Experts of a small language model.
Size: 13 layers, width 320, vocabulary 2164, 84.1M parameters.
Experts: 48 experts in each of 13 layers, 3 picks a token, a softmax router.
Training: a variant of Muon for the experts, 7932 steps.
Below are experts of layer 7 (counted from 0) of a mixture-of-experts language model. Rows are named router (the router's row for the expert), gate (a neuron's input weights, with its number), up (a neuron's input weights, with its number), down (a neuron's output weights, with its number) and show model dimensions 80-159. Each number is 500 + 25 x the weight over its row's rms, rounded and kept within 0 to 999. Numbers have three digits each.
After each expert's rows: "gets" lists some tokens that make up at least twice as much of what it gets as of all text. This comes from a sample of Wikipedia text that the model never trained on. Tokens count by the router's weight.

# expert 0
router:481519504537533481505506481449469471521510510521514498506512528526513505472560518536528501531510548484485476519477520514465550505534519476508476484527508559487495530504478514504534513487496500508507465513424495527546509519501493520495519511
gate0:503480499510515498464513509549555497486464548486525514515514504465519475492505515496545492516530508506489529484515521496482441522493479517489501508551510538500459561484487456506512526507508477468499477485549506479528483522476522541515478536
up0:483493518532522496432476476536573519500483550490528513492500457480523524501533483489531513520529488508509510485537532499485468507480444486491499526528510534499464571501500468509513510483508509515505495482539499487522465512492515540482516548
down0:475503514485500528438484491548523509476492513473472503491492516530518480521503488489493487472502505519542513516519493505482528503501447505526472460505489515464479498485480490522495515496517464559463539520488487530537525495464519525541489506
gate1:488489552506488506477497523514507450463486492536487513471443529494498478494508518506549540467499505477495468507507513535530508527485532451478536500461453496521492496437488488505504528507511537528487502488485497498482504518463520503532456498
up1:518524461510504494512498548479511514470527518505471499532539451483500557517507487488477477532498520516538515506489498505473479547528475565507508489517558518458514516490553491468484502490484493491524498476456518496511508522518513498500548503
down1:470496484482528515482501478472484522503510471466424482514482494537501529498512509496508531484507513494549487468427550488475480516501468510514493470514539456511512489491518491541494480486461473507441480532498533494499462474519545460505521506
gate2:487518482540496484526502533504493535517493490467477476525480513519520489521497512513535517534494475470500521513498522450487533452480546489509467496506519497512514459460496498528515512501520532464532484425495487456503487492498487487496490539
up2:510487508452499502501507489462507486501513503541520495491519505513475497480488489496462489484488523525486495467497470548488448564491470507477520506489462504511474520535527513465493479525471456522457492575507525537491525486478493516515505467
down2:538520473508496473461539473473519526479501529524509468512472527546484503539524513517512478474494490506522464457539470483453515484473509514500457517509490488473484467480515479515487524470474518525493542506499522538493493503513497520501527510
gate3:486464514485466483532516448469494572463514491512469482543514521502502506516544493499532480481490541465536501505474480525466489497536494488499526464497546455486484440473502460476509472474472493510516459510462543492488481525476494524489453530
up3:502474491515433506494493499486511524488470505510480472473507481532541470499533496491510495477522527506498514544501498463482511488479467534527505464499526478471462513512483480489512517487507527514544494458502506529488453536489494463494464526
down3:495505463516523550460499527468514481496515544464570492513507493485515522497523502555490481452485497488497502476492491441489493512498491530530535524521529491505460553520493469531516497469503459510475549502549499465501484484539546474520548544
gets: "0", "-", "9", " |\n", "5", "6"

# expert 29
router:551529512528511588514453475469461504483480515498514473521506514479501489518515532474499508524519506506476537470478517533503527477545491538499504482472524533499472502513488506503491474512471487484481485519514473491496477479505493511548499498
gate0:478465524500507480481507496473508513499506526513525510491482472516503454485487494463520476458459527464506503511499497484530481533507492492519499476517476493497461501501522536487534511507465475519517520548549516477508515460502547451441504511
up0:516500506503515474508493502485532488473520463479477503532507540525505563487530507509510454515532493542489505503515494526492492488490507451460525505529486484463509499478496488493458493496516512475555503479512499531511499537499528486523489505
down0:505556459534522521567483473522490481520524498508505472527514541503486499530522456486485467469503514545502492474485501511483528487511497508467471541505501467489459508483512508521515491499521484482468532490486522492514498486475484499488449516
gate1:523507508532494505481533501511500480537493522513498499518511476516507526476492479474502509484497498513509512503534441512482500485472521516437525504525494530508511479490481509520558503541516492525472451563468498476479521508540520444512512481
up1:487494479478519501496471524463473500453481500497516523516520516490506500539511507505495522499477512464479475511491565487511508504554478491534443489508493485533496506504546489491449487473496527472515506472518492472545494509477487561495485551
down1:460561489516506459514509524511546537529475521514518476516496496533490523469543484515489506522530480450509522492510484504518482456547473513508497456499492489533465534546521514469495489483503518469499535477457484518512494514504507484495496489
gate2:492521507534432501440494496516525499517469529509499478494496502514471454500533482465495450473514504462520504549481514506534470496547456496517525519482522450497524494530457511485459456490511501519511511515545502493452496493478482497494493487
up2:502521528460480438510440486476478472499502454459540535536485488505493514525489492492521492511554493495474504524483471505489489490508494514501523499478504499532522516495556490479455511532462519526441504495469477558515503503478466515510488498
down2:458486494529516530534489511528489475463507499488510465515462536548442521519497504452470530469465503517504497458483497488512520452540492475506520511536496501528468496510528539474498531537482496494514513438470481498504524534496488472468497480
gate3:492497496513497469520510520554481484525535506457484548565476509518509485570515488534506506511534465499475473505530499547533527480492516529470525504526470467521496459540501496469533485481546510521521528481504507488497491486521498480487511484
up3:501466533472500531490489497475515524487475495521546464450516533473490522449483510489477480509474550494533533506476498442473467517490485479498477473463520512490505538466496493496484494521476486497480471518502488508506492532491495507526496520
down3:507485523474493517492549522507517475492524505516516502517527507500497502508516520475548419508487492491510517482474508538520481500492527479490491463485476521471517510455519483526509505506506484529473549492516497460481514454476479475499507442
gets: "2", "9", "8", "3", "C", "7"

# expert 35
router:517471472500488538497498511471482495531517488525468514491472508479518508497524517511502504491512521487467508526506465497453498476488497461524507510502535479550529514530485522500479476489474552469438539489495543491491510521496503473483502512
gate0:530428461491488495490464511477491489479493483515456505486506528520545479456503535499470472497509459447487506490512536427438480532455509540504508511502490524499499469518526539497508487508517469523509493491506458504485527470491484497523478451
up0:461527504495500466497499464484479525498482491473540483535487493505514522479498490499482507510548477470487512468530498517502495517504501504482521507497533548476443518511486491485492550513449489492492497457506541502526498469506485528534507515
down0:490466518530474523487493507493500518505520468490517462474553470476451464487506485445503530468497527510504486456517534475520550506521472476482527520495479463490503480505493512458493521514528497512538497525468487465502459490461506525502505487
gate1:478504471513508472508463475498516536504430528480502489482465532541493500544514506492439504500484476499494539474478461510493469533534506464505519525493508509487477469454474480520524550501501526538475506478474493509464491487465487509509526500
up1:511504533477463506529529525503496506521548461513508483521515472452508503457496511505512509489487531504474467503537516491470504487485482557515468475507511480496502514512510514507479459505492454477546482515530497472521524531532496476483486500
down1:510483524491513478463531491545446488530505490478468473458460529525469514484492469496549485472512498508493474505533529532497546518491472502515522501497480457484484482491472498507559476497498493521447460461509490506513494493470478516477507485
gate2:509505492482467523468485496494485518477486535490512518475479457528528486562506528490523483475494508532516508467482502497481515483487520528493494467494490501545501527531483519519499517526513504467446469508482530488496449478475480481511522496
up2:519528480453448523456476499506489506480503500494519522493505469541515493550502522491518499475506547499522477492478477493487505489479511528489474479493486513527525516543474523531492517529501510474445478491484506483499473477484509507489534484
down2:464491531514506483529506531524502496478527464506514478470492469484451501502483493488523460493489507505515495552483514507521524518496550541494517520490496516488520474470531495501491531542509486495499477524493533512500500555512479479538482473
gate3:517526480463472478524487508530526522513527467506551491536476517469500496504481466469497467469508531494529495475473520502485506505546501451515483508478525518495495467501534515474508454493515471524497492494528493528505513515462524479526497498
up3:492504523519512511470464495480464492481446532498476487495497480486507512479517541513517523492507453510478512507525491509525492508468480529491524493517471468499481525493450481517507513491534550490503512487473497471485514522551480524484518489
down3:504510467504468501469462490492513502472528504470499476470453481521473508493466486469489443484486498484491518491504546487480523499503525476527526488462492504471485495488481496534501474440494551470510528513470486540467537482507457506512473511
gets: " of", " in", "ers", "-", "ing", " on"

# expert 9
router:483513503519486453486524518521462512485487503512551539536483488497485536495491488499520476478514531518466486496509497491521496507515467454511523527469511483493458485502471474491504509477499493501544499511495477495483516489523526487493484478
gate0:495522481461477506535496525500499503519504495494519525493548485495506489498546460499499476526530493501504472551516440514503513504484518420459503473472485494467471507498479489523548505526474466491543483521491473519499484502484528503498493501
up0:471499482465464498526496487511466552503494519496516519493532485512502495488545477485491467525520492501482470534521464527503495523505517437483498490493506495484484524487469491545538501514513473497542474529494466490504495511499522512494486488
down0:515516488497504497481527477516503477457524485508522492492500508469530519505508452481506488544504507508473517503511546494549474509544498495460491504516550515518519487475526477504476508517549484471481503517502470476459500523489529521500482481
gate1:515477508488500510508446461444478476503578475492456523498517492514510510496475514500479496481494506510504487476477498524508464479528484438493459517481484494497465489517541485543466534473506486498501476507522519484473434524513512519500497578
up1:500502514491499473488531532521473511474472498520476456494527497460494480528491495497544537486491499506454516494512503487459518517506539508522528516513512526491509519522475476463550465505520526485467502522476488508525557492490501454550525455
down1:461469487525501485513485507465501524492569543505477481480491485519498482562511490495480506549499494450469501483528474522490527513504493516539480489474467459480508488497485539504483522487492486539527561485490463525476478454507545533521506530
gate2:480504475527483461468500493502486504483446539504487506498484465503465494487479489502505472492573474527541474507481483511500506440515535519497489524474484488491475520487487511515517492501478451514472446534503494468533516524528495517529525454
up2:511450489511486519519485547497483519524525481505456526523544522504523492491531514481527476536506547451463477501529498527501478527525475469462493517523504480482522508502497502489479477444519512489533494501496521461474506486498458474472497461
down2:499504489534484521490473483512531496456503523485506487508512478511472526499519498530516462515524503504500549521481497481500521521527514516497516452490507492517491506551526489499548490479506507474499495511512505535536481516559524482505539541
gate3:503485556473483440520488499468538470498457478472488488519526516497532581515510497481500489483531498516502521496527530563505479502499587478504498529518533473500521510495512489489512491525491544504528530493509523496515504514478542489479469495
up3:493519472546481550476511488550473521493513557503477498448494491500507502487508528514534518492478471474517506500493460488467501490464417508531503437483488512516450494512486481525477529456530483488491524490507479477492551468553520490523487472
down3:482505542475517501462508501499509481507497546544517506497546490490531513519514529506519467496529458498518515484490518500487511507500493509481519556509451492500469491505490512505499472491510547458519545499493473543534467464504520485536475485
gets: " ", "1", "|", "\n", " The", ";"

# expert 27
router:498488508517522508477513517508498495494457478531481537497482550529501501471508499508481475518504500525526492480518495529497520513454479529505498526506488518445525487470496487479528513526494513495497506547473524488513530548476476519500518512
gate0:509493471500502492522472506498507477531465485473488474444504456503537545470498496551474504515494531496500540552482521502476504548509503508534509479488510531491522501474494541469480491546517525526512476490486481501524549474494520509512538463
up0:502503493506467500455531499487486532455518493544505528548485529469508446513491468456519476491459488516510482480507464483485497453500506475459524504534511470506481496491477467521526537476482514442504522519507495501518466521515462493493492535
down0:536488452510481533481474471496486497531506508518535511503508506484502513482500508520487484508529471505532505488522452482518497491484501509531519571496496516473495495455544480461517469488512502509510466486552554477481446485483446512500490521
gate1:521532523500483495523553518541483506540447499496471539490475470522476514499483507461488507468483474508499483513528482508501471511479494493508503488482490481483534530491524496507505482504477550510486443482486501472440478436476520532498519498
up1:508519521502483507509557520549460498515437493495492539494478490517484523494485530451499520476488479503515483502519493515492480507480494495508504517495476500483528533480534502505514487529488561491493446497488501462450484444481522541477521488
down1:539465519511487516511502476483493511445520516516490520506501489504501484472488495522528478514540542504454444522506510484532501483516530519491550498502507520475506469538516461529511505482497505454501549527539496519454473501489484522532474535
gate2:521479517531540505530480458451512474510474478492521496505494522457449507448488470464490532491479501537495491509478492518491494527514488476515523484457470547492500481509525518484520556513468487467462498430459513505519519442498508512502524543
up2:523479477504493516521508478499502449491477493490499499522480500465455488474486447445522531517485506529501496526514479505496511523516524499508538494473468540481479461490518494493543541520455505490495529474476466493531516481516497507521520543
down2:554467459514480446513490480502545445514520556493479533536507461516517492477518505463478514477503480515525513525480484509466507542525532461486546483493482490498498500435492473520492522474493490513491464472542518555503482501495528510508548486
gate3:505518510476452523466476526515520452474471473490483548486550514496480521511470478497491494505489522491529540489469466487471470503508515479491523490517429503492522483482489493480513559523506524499440536505493431498510482505514467506506511490
up3:494519504490458531477471527496541455476467483468482536492550518498490517501466486503501502513493519497524517489481488480464476501501500479496509488512440504509515475489500514485515543526494520502460532492498418513498479496530454504503505489
down3:519527506512482480509527521507518503525486504500463526521496509484517514531512525512468516461479483502553462489541535467516495477529477521486577511484510524489490503525505491507486532496504507542504540489500501503533531558542470447512529510
gets: " ", "2", " not", "l", " from", "\""

# expert 40
router:503521463514480558475495479497477550432512487507498513534469507528491511525501478527457506498499463537535486500523487516472518522493498474494487502524509462513488557482498440495506502489480522530487476537516526525536469497511530537492513493
gate0:484520464443455471498459515482518512472493517531582507484501487498512531526503459532520547481494548479476517486494484436509484477510516490508488508465507459519503534512528502503506513479489526503484507510494407491461466499438508460521523488
up0:511476528530537531512547483531526506531513509498433478514496490529490489480518516470495466510521472539488486511499500551497528498494479518520523480531532530448495494491465507504481475527516479506516477510504574521525531504568486508502515528
down0:467432527441522513559474504453514509509510506498500501524505516532485494469464526486499462478470482537487507525521511535516525499530500468529469499502491499513482463503511505533516469506516524507511483516535521530518555496505467502500534493
gate1:517483493478481534490499487447483549490519490516494530459466513512522503560480476537476503495550481484524532494490518492520487465490511473503498460505501463506502529492545502517487508492532504474514508480483489443499510517471466489480506511
up1:489503517539522466505495525534533456510451495494512467540527515500479504458530540469540513506473509523470471496488474512470515536498497530493509529500495531489485472511459517479535491506488492532504505525517515538503502487539535500515488486
down1:497548504508525510504523515484502505499514495494505519517535491490517506512481499461499481455510478460543498535507521486526503483500489529554420505470486530514486510472524520527507453523543513489520557464502501462508523462529518456474488460
gate2:498486500487489471531507528487503444493461468491532518505468514479508514483498546455495517512468532504458516532507579490490537568509505472497560536543508516521482489506486450465543530455497480475506470535488504517526509477490542542527468494
up2:528528503501490518468503471519509565520521541542508483459535512521474499519466441508490486467524538468522476506494492504496471422470498510482449479459502472505523504503543566536477475533519515520497524473529510510460498515510466478472551503
down2:536438491484510474529503483510513490492513494510534542488512458443503490500509492509496525473494495512537521495473519451470457500516517513550485497446484501490483530491493490495464478498535504504505502495527493480534484514468535541473498518
gate3:497492520511491512526526528508508444488513506496530505526520492480560476510497468527440501487516496507550513536535506504506515530538540496511534510516456532492484561473484522481514501519472465463507526471499512511484512511515492508500507493
up3:499503526513494542512544547513502452478525493473528494497501481493547505518500475536452491507500506498536518556536517501506519514533560495505502492491494512496479555485506534480485498503480442446508523482504513515493504495520494500510501495
down3:459475461449472496465509511494567489504501478509492432487530495499503497518499506510497513489503477524480491491525469522521506533515501470479510504524526523488490448533482534506484460475477498517505507530489497516505509504525529498527488544
gets: " ", "1", "2", "5", "|", "4"